From a checkpoint of a small mixture-of-experts model trained on Wikipedia.
Size: 8 layers, width 192, vocabulary 16454, 41.9M parameters.
Experts: 352 squared ReLU neurons an expert, a softmax router.
Training: 390M tokens, 5961 steps.
Below are experts of layer 2 (counted from 0) of a mixture-of-experts language model. Rows are named router (the router's row for the expert), down (a neuron's output weights, with its number) and show model dimensions 0-191. Each number is 128 + 24 x the weight over its row's rms, rounded and kept within 0 to 255.
After each expert's rows: a language model's description of what the expert responds to. This comes from a sample of Wikipedia text that the model never trained on.

# expert 24
router [104 112 185 131 121 102  87 124 161 106 134  97 119 145 123 115 113 126 106 160 138 135 163 129 154 133 166 120 150 136 136 113 135 120 136 128 123 131 103 115 125 123 117  97  83 147 137 117 120 138 141 122 114 152 142 111 162 130  93  86  85 132 121 129  96 141  92 115 157 101 112 143 138 134 102 114 177 134 149 123  38 152 137 135 147 165 145 109 157 147 121 144 114 161 182 141 162  63  93 120 145  76 114 138 109  90  76 144 136  99 114 134 131 125 156 132 149  94 146 125 122 103 188 144 124 178 144 122 142  88 108 167 157 145  92 128 125 160 174 106 121 139  95 102 133 102 110 116 139 126  98 131 124 153 101 131 110 175 120 135 110 139 138 121 127 136 132 127  94 160 156 107  87  89 118 124 128 145 182 137 126 141 134 115 117 149 133 141 146 114 131 105]
down0 [117 146 163 167 135 142 142 115 125 135 101 125 163 131 150 100 155 136 120 154 116 142 152  98 110 100 144 149 148 109 121 129 148  81 142 104 121 152 135 116  81 134 143 142 131 131 140  99 167 122 139  96 110  99 182 104 136  85 148 146 110 147 132 145 193 118 172 111 170 132 107  96  85 113 125 123 118 132  71 145 158  93 121 116 145 123 108 155 104 175 114  88 122 130 152 137 117  98 140 112  95 102 119 120 161 166 140 143  95 114 130 148 139 162 135 167 107 111 155 140 140 113 139 139 134 125 163 146 124  89 149 146 118 104 141  88 109 103 157 113  84 134 157 144 168 161 133 153 141 120 131 109 168 124 132 139 144 171 102 141 118 169 137 141 153 173 123 122 141 101  94 127 116 125 136 144 165 151 121 159 157 130 189 139 113 147 104 134 189 104 118 152]
What it handles: Predicate verbs. Main verbs and auxiliaries in narrative sentences, especially was, were, became, and past participles after was, such as seized, coached, recruited.

# expert 17
router [104 110 157 104 144 148 100  93  93 118 118 112 155 153  93 143  98 156  96 152 100 155 156 160 100 149 155  93 122 165 100  99 115 147 108 156 135 167 120  91  95 145  94 101 118 130  92 153 102 153 114 111 111 132 159 104 137 119 110 105 117 157 102 150 105  93 110 151 153 129 160 150 159 111 107  99 102 144 150 108 108 113 145 170 141 140 144 155 147 166 143 142 106 118 148 160 145 143 109  98 150 103  94  98  94 153 145 151 159 103 110 148 150 106 160 144 142 142 143 155  94 104 153 142 153 101 164 151 157 113 144 156  88 163 105 122 144  98 123 152 155 130 106 169 162 108  99  99 153 103  97 150 108 156 115 121  93 153 106 156 122 157 105 141 103 109  99 119  94 141 155 109 139 138 114 144 145 163 125 101 100 137 126 104 109 106 153 123 150  93 153 113]
down0 [106 119 143 125 140 110 148 106 157  85 132 120 116 120 118  80 151 169 124 137 106 142 112 147 122 103 146 154 170 130 162 166  99  98  78  99 139 112 104 164 136 166 138 111 162 124 161 163 131 151 124 191 173 151 135 131 111 128 160 158 125 131 130 118 120 161  91 129 147 121  99 143 106 115 129 110 110 161 115 120 143 144 128  73 135 187 134 153 152 143  50 140 142 128 103  98  99 128 113 119 121 138 129 188 101 108 117 123 136 112 106 118 114 119  88 111 115 112 147 133  88 136 161 171 129 127 159 125 142 136 159 124 128 105 140 117 117 133 143 113 124 118  85 106 130  92 143 144 133 117  90 124  94 135 137 145  92 127  90 122 138  73 152 132 141 160  86 104 144 117 125 139  87 124 130 129 110 150 125 151 142 170 140 115 109 121  87 148 121 191 140 117]
What it handles: Line-start and capital pieces. Capitalized or initial word pieces after line breaks, headings, numbers or periods, such as ==S, Their, 75th, Ramu, At, On.

# expert 11
router [140 128 116 100 166 141 104 106 150 120 124 109 104 115 130 144 111 114 109 133 113 125 128 152 114 165 127 139 125 152 103 127  94 139  88 130 120 132  85 136 112  97 113  86 113 108  87  59 117 121 111 107 119 147 150 131 147 180  80 126 122 148 109 143 115 156  98 159 122 154 145 133 119  98 142 103 117 124 149 133  93 160 116 146 173 127 111 149 148 170 118 159  96 106 177 130 138  82 115  94 119 116 132 129 135  82 178 123 152 141 102 162 166 102 141 129 169  80 135 160 127 132 166 142 157 134 125 148 138 129 142 125 164 123  76 169 150 142 149 149 147 120  79 140 150 109 103 132 101 138 121 103 121 137 124 124 124 145  85 171 130 157 123 151 126 115 124  78 158 129 159 101 115  98 136 178 136 123 157 152 142 114  98 121 153 123 136  87 146  89 165 108]
down0 [121 113 123 124  92 121 150  97 116 125  94  91 148 148 103  87 164 152 107 147 100 131 183 114 160 129  85 126  84 143 136 113 124  84 116 154 115 151 116 130 118 108 135  87 172 127 105 154 130 123 117 124  61  83 132 109 143 148 131 120 103  84 112  91 146 162 110 106 108 108 122 149 138 111  84 109 135 127 131 132 130 118 126  87 111 142 167 131  91 154 132 132  99 169  80 133  92 116 117 119 123 119 132 168 161 151 117 105 120 155 134 111 143 127  99 127 188 163 139 128 133 122 130 182 174 143 139 121 141 137 133 190  94 164 146 122 142 104 134  83 150 130 168 112 142 136 151  98 110  94 170 104 116 143 139 130 154 154 143 106 151 131 150 151 117 139 103 152  71 106 131 123 148 140 127 117 155 133 148 106 129 138 163 120 153 140 120 131 116 149 102 150]
What it handles: Adverbs and function words. Adverbs, negation and connective words plus -ly endings in argumentative prose, such as not, than, because, certainly, definitely, for instance.

# expert 3
router [107 121 159  97 113 141 144 141 159  73 126 154 132 101  94 164 139 152 141 144  81 142 126 157 137 142 142  99  97 126 131  88  89 134  92 123 131 131  78 113 108 180 117 137  68 138 134  94 114 181 130 109  65  94 113 112 122 136 105 113 135 155  73 154  65 136  87 153 153 123 120 145 151  71  94 134 123 139 159 119 118 143 130 141 154 149 135 143 121 128 120 134 131 141 108 125 165 130 144 129 207 146 128  98  90 144 156 135 156 117 110 151 112 132 114 161 142 124 104 123 116 125 120 159 127 130 123 121 113 143 110 155  97 165 116  87 124 147 172 133 160 132 121 153 124 138 108 114 133 107 121 129 111 137 135 106  94 154 139 157 142 105  95 128 115 137 102 118 110 113 133 133 151 148 153 170 138 150  89 134 138 160 125 132  64 134 101 125 151 136 127 121]
down0 [108 127 101 111 147 112 136 114 145 148 134 151 124 134 127 137 100 142 110 130 134 131 120 144 117 126  82 119 145 151  68 118  86 110 122 127 140 100  80 142  98 106 124 142 122 147 150 126 118 126 150 161 113 135 144  98 153  78 167 149 109 158 143  64 125 104 109 108 172  78 154 156 150 136 128 148 129 132 148  95 130 128  89 123 135 139 138 118 137 175 151 170 111  59 120 124 115 145 166  95 109  87  98 103 155 132  78 146 142 151 142 160 127 130 122 146 130 112 147 179 129 147 180 128 130 122 134  90 137 132 150 133 116 150 188 124 161 108 136  87 117 114 119 123 179 158 119  87 135 134 141 137 113 154 128 117  94 113 122  90 119 153 125 117 120 144  72 125 166 161 103  70 115 119 101 136 145 143 129 127  97 161 151 150 124 141 118 140 138 157 137 127]
What it handles: Table and list line starts. Line breaks and the pipe or dash tokens opening the next table row or bulleted list item, as in infoboxes, taxonomy lists and results tables.

# expert 5
router [102  92 152  95 145 147 116  96  91 112 100 108 151 148 103 140 101 148  95 159 115 158 158 163 105 139 160 102 120 160 112 105 101 147 115 152 155 157 116 104 106 152 101 108 105 132 100 137 109 154 111 111 113 132 147 107 139 118 113 102 105 171 112 154 115  92 119 151 150 125 160 153 162 109 101  98 110 144 151 101 116 115 142 163 132 151 144 150 144 163 156 155  99 124 148 165 154 149 110  95 158 108 107 101  95 150 140 160 155 101 110 155 143 108 152 151 149 143 141 150 107  93 148 151 154 112 159 144 145 108 148 151  98 156 106 128 163  89 132 149 159 127  91 165 149 108  95 111 141 108 111 162 108 145 116 110  95 154 108 158 114 150 104 165 105  98  97  99  87 148 155 101 146 130 114 157 159 153 137  93 108 147 123  88 117 103 142 119 152  93 139  97]
down0 [110 141 111 120 120 132 128 141 167 135 135 106 108 129 112 127 135 108 161 114 130  95  86 142 155 117 168 127 126 136  79 153  99 188 145 116 148 163  95 161 139 100 145 127 124 157 141 168 137 100 132 157 133 185 190  88 144 107 137 150 118 151 144 107 110  88 147  79 129 129 107  89 124 122 136 139 103 144 148 144 130 133 162 138 160 130  96 129 122 150 134 142 131 121 146 130 129 118 132 115 101 143 115 143 124  79 117 121 126 156 147  92 166 140 103  70 135 122 102 142 122 174  83 122 119 197 110  86  85 163  99 142 108 119 115 107 136 114 146 117 105 150 131 102 109  92 146 115 119 111 121  97 141 117 124 108 177 147 107 150 140 168 140 121 107  97 153 125 121  74 112 139 135 156 134 159 109 160 120  99 116 166  96 159 147 106 159 113 154 119 108 140]
What it handles: Mid-word and word-final pieces. Word pieces and suffixes inside or ending words, such as German für, golden, gesture, reviews, plus short nouns like gold, rock, coal.

# expert 4
router [ 97 123 127 110 147 132 144 111 130  99 164  66 120 144 131 122 125 126 130 121 136 143 140 128 134 138 162 124 123 137 133 112  77 134 110 126 145 145  55 124 107 128 106 109 103 144  94 171  94 125 105 120 145 124 128 126 145 139 139 116 121 150 111 132 119 160 102 125 132 117 120 123 128  99 124  98 167 114 183 117 122  81 136 127 133 159 106 143 118 134 104 174 102  85 166 151 157 140 164  97 115 136 122 134  84  93 169 153 161 130 137 149 115 134 157 113 122  90 124 130 112 120 149 117 130 173 160 132 132 152 138 132 151 158 103 148 158 136  91 171 120 129 120 136 145  98 131  88 160  57 121 128 119 132  74 140 118 112 161 144 103 149 127 169 125 151 111 158  75 181 125  90  75 141 130 116 143 137 163  89 161 139 129 102 118 121 159  88 134 118 157 144]
down0 [112 150 122 152 127 121 113 168 122 107 126 148 136 150 107 109 115 113  59 137 135 159 151 152 125 126 119 131 139  91 128  88 115 154 120 111 107 143 116 114 137 113 125 116 127 123 121 127 143 123 154 148 121 157  94  90 103 119 153 114 173 156 173 143  93  52 155 163 132 164  85 138 137 111 132 171  94 132 122 154 178 147 139 144 120 123 130 144  84 114 162 136 150 124 142 136  97 135 134 125 136 120 113  85 101 146  52  87 201 116 148 141 110 105 152 100 134 131 137  95 138 145 116 139 150 155 141 106 132 117 173 146 135 125 156 112 105 130 142 115 124 112 132 172 153 114 112 117 152  73  88 101 157 155 100 127 128 131 137 156 113 180 122 106 124 152 112 143  93 135 173 124 127 143 114 102  83 150 126 116 124 119 102 152 106 112 131 110 133 119 151 100]
What it handles: Clause subjects and pronouns. Subject nouns and pronouns before the verb, such as population after The, it, they, which, who, was.

# expert 12
router [110  91 169  90 146 149 100 108  96 121 107 113 144 150 105 144 116 154 100 168 107 147 149 152 100 150 153  92 127 169 106 108 122 138 110 149 149 161 112 104 111 152 107 105 118 127  92 154 105 143 113 115 124 127 152 117 150 103 118  96 109 161 102 161 112 103 118 144 145 141 161 149 143 111  97  88 110 145 161 105 112 118 135 176 146 148 146 142 142 159 154 135 110 125 149 147 158 158 124  92 162 101 104 100  91 139 159 156 169  98 117 168 142  91 141 142 150 143 139 146  94  96 143 155 138 108 170 137 145 108 152 159 109 162 117 120 161  88 130 129 153 130 114 165 144 106  95  98 154 104 100 163 114 150 101 108  99 154 113 168 112 131  98 155  99 107 119 110 105 147 148 100 141 131 111 141 151 151 121  98  95 134 142  95 124  97 154 117 166  90 155  95]
down0 [141 142 113 139 113 112 171 108 111  98  86 129 126 146 154  80 147  99  81  91 132 122 114 149 105 158 128 103 135  88 144 140 134 145 124 154 137 133 134 120 190 106 125 146 134 123 136 127 160 160 128 115 146 133  94 120  90 140 148 126 128  85 132 134 129 130 109 121 129 170 168 144 144 141 109 146 133 118 133 136 149  94  75 132 142 134 127  91 118 135 130 139 159 123  84 118 156 113 162 106 131 113 164  96 132 113 109 127 151 155 109 109 144 122 122 193 193 130  79 120 135 167 121 129 119 123 128 102 169  97 119 157 121 118 156 134 132 164 130 112 142 152 137 151 103  93 100 138 100 151 177  86 149 120 135  99 147 125 120 141 133  91  79 132  81 132 158 138 150 121 105 150 184 167 118 108 114 127 143 129 159 149 111 120 164 137 136 129 116  89 121  59]
What it handles: Mid-sentence word starts. Broad mix of word beginnings in running prose, often first pieces like ab-, exp-, f-, Comm-, plus U. and connecting and or ampersands.

# expert 2
router [128 132 170 131 181 129 101 106 101 110 136 130 167 127  97 144 110 128 138 182 138 156 139 182 129 129 198  95 120 144 116 113 129 159 137 146 147 150 151 134 137 145  94 121 124 114 119  88 122 193 112 144 152 110 143 107 128 128 123  77 145 117 102 174  66 123 103 163 152 119 117 164 120 128 102 115 131 146 126 135 130 126 199 115 110 105 158 132 158 145 125 180 106 121 162 119 119 167 170 118 119 107  97  95 121 134 117 148 129 142 133 145 128 100 125 111 153  76 156 117 126 125 102 133 130  71 145 140 116  85 100 140 148 149 140  87 141  80  99 116 146 122 149 136 159 134 125 107 125 119  96 141  88 131  92 126 110 122 131 135 135 147 123 119 136 133 101 106 114 138 134 123 156 113 124 124 128 145 171 126 191 120 101  86 114 128 109  99 147 102 131 128]
down0 [125 150 129  90 118 122 160 127  90 130 162 165  97 120  71  99 131 173 137 112 137 119 148 124 135 134 131 115 141 142 153 133  97 135 117 150 136 125  71  89 121 107 144 150  83 110  83 121 133 155 161 121 102 116 125 103  82 179 179 109 185 169 104 119 100 108 118 141 107 138  98 161 125 116 167 153  99 131 143 124 108 150 131 131 171 121 121 111 120  91 113 115 117 106 115 131 110 149 139 152 155 110  88  85  93 106 155 161 145  96 130 113 104 165 164 131 141 117 146 110 103 133 115 125 117 136 104 157 108 122 165 134 142 132  88 104 115 119 128 132 147 152 110 162 132 124 167 139 130 113 113  85 116 189 113 144 165 128 155 102 147 145 104 116 133 136 128 124 135 153 110 113 163 117  66 156 137 129 108 133 120 126 100 118  69 137 134 124 136 154 143  86]
What it handles: Date year beginnings. First digits of years and date connectors after "in", commas or month names, such as in 2016, January 19, 2017, 1992–2020.

# expert 13
router [121 131 166 130 117 134 140 131  91 114 150 125 147 133  79 127 138 149 115 166 151 171 133 164 121 109 150 122 109 125 121 119 130 186 120 134 123 132 114 106 121 114  97 130 140 163  90 125 133 145  99 140 132 130 156 105 119 110 128  67 137 141  76 168  54  84 103 146 117 110 161 117 153 103 115 130  92 121 154 114 141 172 143 162 115 107 140 164 138 146 150 122 126 113 152 125 120  97 151 150 157 128 119  40 106 159  68 150 132 114  77 134 116 135 141 145 118 133 112 160 111 129 124 123 150 163 144 145 176 150 143 142  75 141 102  98 180  89 104 146 119 133 123 134 140 130 108 135 137 106 123 139 110 134  73 133 131 121 113 111 138 118 134 163  96 110 129 131 129 111 145 108 146 131 119 111 147 121  84 118 105 162 133  96 149 140 161 106 157 124 133  91]
down0 [108 124  91 127 109 115 146 100 122 121 148 136 125  82 102 120 127 155 142 112 131 168 114  78 133 103 139 167 149  99 138 121 156 115 126 112 152  89 128 165 109 147 138  96  96 126  80 171 164 155 123 162  90 164 130  46 117  73 109 146  96 153 129 137 161 138 120 127 154 124  85 125 122 113 151 162 114 135 103 123 102 112 134 111 123 102 158 112 132  89 149  57 145 144 124 129  93 143 132 112 128 104 188 117  90 117 141 132 163 138  97 137 146 101 148 102 157 143 141 126 120 130 123 120 169 124 165 121 104 111 121 111 140 159 155 102  82 136 125 100 116 151 114 176 104 133 108 107 148 122  79 117 119 121 125 125 150 166 118 147  97 136 132 164 142 151 129 119 125 136 108 149 101 140 142 129 127 127 130 103 163 159 138 132 157 177 143  99 130 126  99 109]
What it handles: Table cell separators, digits. Pipe and semicolon separators and digits inside number-heavy tables such as football stats, climate data and chart positions.

# expert 16
router [106 104 136 115 115 127 147  95 132 110 148 140 122 136 122 140 114 157 110 125 135 141 154 144 108 146 131 112 116 144 130 139  82 110 105 149 164 139 145 113 119 132 122 109 135  72 109 160 109 117 104  90 135 122 155  63 116  75 114  99  74 134 113 132 131 126 126 130 158 168 143 140 146 118 110 111 161 184 136 100 122  64 135 138 191 102 118 104 137 134 211 124 121 149 143 143 142 146 111 139 143 110  83 143 128  88 103 145 138 126 121 126 131 108 173 148 110 193 146 146 107 115 159 112 146 137 142 132 140 108 146 138 103 137  87 122 157 110  80 117 143 154 125 154 148 135 127 124 138 117  74 138 124 130 123 137 138 173 144 116 148 184 133 143 113 124  75  99 131 117 154 121 139 124 145 111 157 153 126  90 149 189 146 138  97 104 116 138 129 109 122 111]
down0 [130 116 118 156 122 148 129 125  92  94 165 119 144 143  93 127  94 143 136 124 125  97 146 119 139 180 152  85 140 103 118 112 155 160 127 105 116 141 110 128 141 131 193 119 139 119 132 108 153 146 145 122 152 174 155 109 110 141 158 125 123 127 126 123  99  91 124 154 122 142 131 123 144 114 115 134 145 129  98 164 113 112  91 129 100  88 115 112 131 110 129 112 181 138 132 135 113 135 113 115 137 118 213 118 105 173 140 127 130 191 120 145 163 129 121 132 114 135 127 124 138 116 144 170  84 127 106 149 142 103 125 135 165 103 166 201 101 108 162 138 133 171  73  93 142 123 100  86 148  92 120 128 106 154 132 123 136 135 134 121 143 182 162 147 105 125  99 170 136 124 145 133 127  86 143 130 163  84 108 170 107 133 147 118 138 132 128 147 147 124 103  91]
What it handles: Proper-name endings. Final pieces of place and surnames, such as -ton, -ville, -ford, -burg, -ić, Ott-awa, Fuller-ton.

# expert 20
router [130 119 131 108 117 163 129  93  88 112  95 119 140 129 116 158 116 141 129 151 127 156 156 127  92 112 105 128 140 102 112 114 112 112 105 132 161 159 104 129 127 164 129  99 140  77  90 126  94 140 141 122 143 107 173 120 111 104  69  91  66 120 115 137 147 154  84 106 158 132 163 133 182 128 137 133 105 147 128 122 142 117 148 158 160 157 127 144 182 138 194 104 141 118 163 143 159 132 143 125 116 119 126 138 146  98  99 131 128 145 122 125 113  99 136 151 110 129 121 158 125 145 155 117 151  99 131 139 137 121 102 162 133 109 136  99 150  95 127 100 201 135 114 154 153 134 126 131 158 114  93 132 150 129 146  97 137 150 113 116  96 156 133 143  99 111  81  51 146 108 144 112 101 123  92 164 171 146 119 127 154 103 104 115 133 125 139 125 127 103 158  88]
down0 [182 150 132 135  86 142  80 140 147 149 144 186 139 118 161 139  91 151 137 155 136 136 120  95 162 111 119 135 143 140 153 110  86 119  96 135 145 110 113 168 133  99 131 147 134 138 128 106 111 121 139 169 134 145 148 105 145  81 189 122 153 151 152  82 138 139 110 149 100 151 145 144 148 125  82 118 170  81 131 139 148  56 151 126  99 132 114  61 142 116 135 157 119 140  76 126 135 131 111 156 131 121 126  87 118 106 125 113 146 121 114 106 123 117 127 132 131 156 116  99  85 155 129 148  96 109 166 115 134 103 138 128 151 107  89 157 106 169 132 112 115 137 138 119 146 171 112 138 101 113 145 102  98 140 134 135  94 131 133 134 122 114 173 138 121 147 111 113 126 135 128 119 111 120 141 113 107 157  89 195 145 114 143 108 109 175 111 125  97 121  97 129]
What it handles: Foreign name syllables. Syllables and diacritic letters inside non-English names and words, such as Taizong, Tyumen, Doha, Copa, š, ç, ñ.

# expert 18
router [ 92 118 147 115 139 121  98 119  98 144 143 106 109 107 114 143 142 154 120 143 120 142 126 130 118 180 171 133 109 129 127 122 127 184  82 112 123 161  72 117 112 162 109 139 101 146 109 131 146 152 104 115 144  65 136  98 129 119 135 120 148 138 144 144 104 130 112 133 124 181 150 147 140 141 109 114  95 128 119 140 113 189 123 143 144 158 157 198 121 145  99 140 103  67 131 135 140  86 123 108 136 123 121 140 116 190 138 136 157 133 105 138 108 130 136 140 101  67 121 167 100 135 132 172 137 101 151 155 142 108 161 159 148 149 134 151 137  58 166 117 139 122 110 145 153 131 107 119 126 111 116 157 106 155 128 103 123 138 108 108  93 126 126 161 114  88 114  74 136 160 123 125 113 110 123 126 158 129 151  83 142 108 100 109 100  93 132 121 134 106 127 113]
down0 [146 135  82  84 129 115 110 161 113 147 153 187 122  92 109 138 152 132 140 120 159 125 131 115 137  90 128 107 161 139 113 155 105 120 131 117 166 178 118 155  94 152 123 144 102 116 139 133 132 118  87 102 112 156 158 103 127 129 128 137 152  72 141 116 135 134 144 149 139 124 171 107 124 147 155 122 102 129 164  75 142 143 144 103 127 114 143 135 127 104  80 187 112 129 126 120 127 125 154 115 106 130 135 147 132 142 136 152 138 130 142 143 137  86 149 135 131 119 138 120  82 168 166 152 103  88 136 119 160 120  99 152 115 136 146 128 114  75 130 119 115 147 172 150 123 128 151 143 125 146 150 128 159 191 133 152 107  84 149 141 105 136  83 129 109 139 132 152 136 120 157 155 145 180  70 101 133  63  90 104 109 120 121 118 150 116 113  94 146 109 157 103]
What it handles: Quantifiers before nouns. Spaces, numerals and quantity words after some, about or most, such as some 500, three vertical, two, several, four-light.

# expert 21
router [ 97 147 128 125 133 119  94 108 102 133  78 149 144 169 109 208 117 158 125 156 111 121 134 130  93 155 129  89  98 126  89  77 114 138 141 135 124 144 111 119 140 158 120 120 129 113 115 129 145 139  81 112  85 127 173 173 154 106 111 135 102 136 134 122 145 156 103 141 123  82 156 120 148 108 111 113 119 141 131  84 130 183 144 158 113 148 133 160 132 130 111 107 116 144 159 131 137 144 122 112 130 133  97 118 129 140 109 146 128 125 136 115 139 111 123 156 137 130 124 134 141 145 101 153 167  97 126 145 151 160 149 124  88 147 115 111 124  99 162 101 129 122 112 140 145  78 134 135 131 156 131 188 106 200 127 105  84 108 119 158  75 145 115 132 129 107  79 133 115 134 156 143 160 120  76 155 138 124  84 125 117 108 103  83 118  99 165 129 147 123 156 107]
down0 [164 122 120  77 110 130 143 108 160 163  97 102 116 125 155 114 142 130 118 125 101 114 114  75 138 106 108 144 136 167 110  81 142 140 123 158 151 105 176 148  64 124 135 150 109  97 132 131  93 130 126 165  85 145 143 108 154 156 138 160 127 134 167 126  92 128 160 147 125 127 129 140  93 116 108 106 111 149 145 107  90 157 123 105 126 139 114 159 121 117 125 119 159 153 108 119 116 153 143 100 122 127 149 165 130 128 143 134 154 140 115 140  94 124 143 110 134 164 129 130 109  92 162 117 107 123 112 109 150 140 120 116 113 177 130 114 111 165  87  98 137  99 141 119 162 140 123 149 128 109 153 114 107 105 105 161 158 158 138 137 149 154 174 109 129 164 152  87 181 119 143 142 177 120 122 161 116 127 105 118 123 139 155 138 153  49 119 171 121  66 118 144]
What it handles: Place-name word pieces. Second pieces of proper names, chiefly places and surnames, after an initial capital piece, such as W-el-sh, New H-aven, Wood-burn, Sand-bar.

# expert 0
router [119 107 142 126 135 168 115 128  92 120  70 126 158 144  87 139 132 156 100 160 110 120 136 104 120 147 135 116 145 142  87 153 120 127 141 149 148 132 114 123 129 182 113 135 137 103 128 137 116 150 116  90 111 119 151 143 131 126 108  87 140 124 153 129 112  99 125 147 134 119 110 147 154 124 118 119 149 140 134  74 113 151 178 162 136 128 108 160 122 126 159 120 115 146 156 164 171 148 122 126 193  78 118 133 120 161 169 161 140 124  81 134 149 128 117 134 124 183  98 128  96  93 151 154 134  87 140 131 145 153 151 135  96 135 133  42 125  97 139  84 148 112 128 125 142 123 130 130 167 120 113 160 129 112 117 126 124 138 146 131  90 156 113 135  77 106 107 103 114  91 133 127 176  81  82 154 119 156  95 120 146 121 141 106 123 106 167 116 149 109 160 122]
down0 [149 145 142  93 160 147 132 138 107 110 186 158 137 107 152 103  98 101 161  50  86 118 102  96 121 160 110 141 139 148 101 100 101 131 166  94 124 122 108 135 108 150 136 139 109 147 139 121 144 160 123 156 125  99 141 125  92 186 146 140 152 117 121 105 123 118  93  96  87 188 145 142 138 139 132 134 133 145 106 126 101 115 113 110 103 143 113 146 103 160 106 148 142 137 123 116 166 146 131 108 106 159 122 108 141 137 129  97 167 164 101 136 100 112 126  80 131 130 145 120 110 143 152 122  95 121 117 174 141  86 129 123 143 156 125 130 164 170 161 113 116 128 110 134 122 130 158 133 122 135 171 110 148 170  96 135  92 108 135 122 136 132 106 127 159 126 161 165 109 173 115 157 145  94 198 141 138 151 159 105 177 143 135 124 115 139 131 142 161 131 123 141]
What it handles: Surname initial letters. Capital-letter first pieces of personal surnames right after a given name, in lists and tables, such as Pavlo K-, Delila H-, Jana F-.

# expert 10
router [110  94 151  95 148 148 116 109 110 106 104 106 147 152 104 142 109 153 106 164 109 142 152 158  97 142 155  96 114 165 109 108 102 136 107 144 153 159 112 101  96 147 107 102 119 123 102 165  94 160 106 113 106 127 149 110 125 119 107 101 111 159 119 163 107  90 112 145 152 144 159 133 150  93 105  99 106 154 162 109 115 115 148 167 139 141 153 153 141 153 146 146 107 120 160 161 154 146  95 108 162  89 113 106  98 158 149 153 158 105 112 165 155 101 146 141 153 133 140 155  99  89 154 149 150 108 159 155 148 111 145 153  98 156 121 117 153  84 127 163 154 140 102 166 155 100 101 110 152 113 108 153 116 155 113 108  99 143 111 159 107 147 107 156  98  99 100 114  87 148 159  98 142 132 107 143 157 146 128  96 112 144 124  96 113  93 156 123 153  94 148  99]
down0 [103  67 130 139 159 140 140 108 132 107 142 110 129 168 143 135 133 131 107 116 161 117 115 136 144 147 134 119  95 136 142 110 137 126 125 119 110 168 120 136 132 124  90 100 149  84 123  55 142 153 130 142  76 108 137 175 146 181 174 115 150 137 141 136  88 129 164 121 132 132 113 124 134 139 125  97 107  95 181 128 119 110  78 132 161 154 158 144 150 141 107 111 167 161 136 152 108 137  60 138 114 104 120 118 169 157 166 106 142 138 110 111 126 120 135 129 155 103 139 157 143 139 141 115 152 140 117 117 170 145 124 106 130 110 130 128 123 143 125 149 124 121 122 139 117 110 102 163 104 156  91  87 157 144 144 133 166 114 155 105 112 136 128 128 165 122 147 125 137 106  68  52 127 160  96 116 153  85  73 103 129 121 125 120 100 114 143 123 114 112 132 147]
What it handles: Word beginnings, and-lists. Initial consonant fragments like gr, gl, p, v in inter-v-als, and list connectors like and, comma-and.

# expert 15
router [103 101 138 109 148 147 115  81 109 106 108 124 151 147  98 141 102 136 105 152 111 154 162 161 111 138 145  97 106 151  98 109 115 132 109 162 154 171 132 118 107 149  87 103 116 130  92 143 114 150 117 108  96 127 164  98 123 113 126  86 115 149 108 152 104  77 115 152 155 120 153 160 147 110 103 107 108 142 158 114 102  99 123 174 136 131 132 142 125 172 148 144  96 127 163 164 150 158 102 101 159 109 107 114  87 159 129 149 162 122 108 154 147  79 143 149 156 150 134 163 108 101 148 159 158 108 150 164 137 107 140 168 126 172 123 137 132  96 120 168 152 138 104 146 160 112  94  95 144 115 108 158 115 145 118 115 104 148  93 145 103 151  98 162 119 110 106 118 110 139 151 107 148 137 117 156 162 146 104 110 100 149 153  80 133 104 142 114 157 101 162 109]
down0 [134  76 158 116 152 109 123 131 154 120 141 157 157 132 151 141 111 112 111 110 147  69 104 124 109 102 123 147 131 151 103 113  92 129 165 136 115 121 123 161 114 101 156 141 123 145 163 149 139 160 111 157 104 102 145 150 160 121 141 118 125 133 176 117 125 157  93 149 110  79  56 151 161 131 119 114 115 165 109 108 146 135  94 165 112 113  96 145 130 106 163 133 143 164 123 130 143 143 129 124 128 162 120 106 133 132 110 144 118 143  96 112  78 111 102 107 114 140 150 140 182 133  98 171 123 140 116 122 146 109 142 105 102 107  92 176 140 168 118 126 152 157 144 113 151 130 189 109 145 124  74  98 125 162 150 105 183 135 110 112  88 134 154 124 180 117 114 113 122 127  68 131 118 131 106 127 151 136 120 133 157 129 108 166 141 118 125 145 149 124 145 162]
What it handles: Song and work titles. Words and pieces inside quoted song, episode or work titles, such as You, Love, Me, Move, in track listings and song articles.

# expert 22
router [129  94 132 149 132 122 108  93 125 127  85 149 124 154 116 150 142 167 126 138 133 136 148 139 105 144 118 125 138 169  62 168 133 121 126 160 174 125 149 136  83 140 122 108 114  68 123 123 139 132 106 111 141 156 110 125 139 110  72 130 111  99 142 149 125 146 131 169 137 130 158 146 117 120 115 109 157 120 132  83  68 100 150 118  93 142 112 105 161 134 188 154 103 163 120 137 180 154  78 132 178 106 114 131 116 115 168 109 126  97 124 145 140 114 145 128 179 162 100 170 100 129 139 137 143  83 132 130 138 138 130 121 133 138 133 121 163 141  90  95 143 158 130 135 146 138 111 103 154  89 114 138  52 110 134 131 119 144 142 137 120 124 116 143 118 129 101 127 130 140 160 109 136 129  81 135 141 146 100 134 121 184 117  98 111  83 135 140 145 106 130 117]
down0 [118  92 146 120 147 149 129 119 138  79 168 139 151 115 115  83 115 148  91 119 167  96 120 108 142 126 121 151 122 103 171 103  89 105 126 123 100 138 106 144 128  75 155 109 118  86 128 159 117 110 127 117 153 140 117 144  94  69 149 145  86 127 132 123 148 121 160 108 135 170 144 130 127 123 145 101 122 118 144 136 128 115 129 119 124 111 174  99 134 132 135 150 137 161 117 146 102 195 139 114 101 120 166  92 125 141 101 113 161 114 123 116 105 107 131 187 104 149 109 132 135 126 120 128 105 149 150 122 152 119 149 137 143  67 102 158 119 140 155 156 132 117 107 131 116 135  89 143 140 101 142 133 124 109 142 115 123 139 113 184 107 122 157 115 175 161 120 125 147 100 102 121  70  95 189  93 145 108 149 133 151 145 118 126 110 102  83  98  70 142 139 121]
What it handles: Personal first names. Given names and name pieces of people, such as John, William, Thomas, J., often in rosters and cast lists.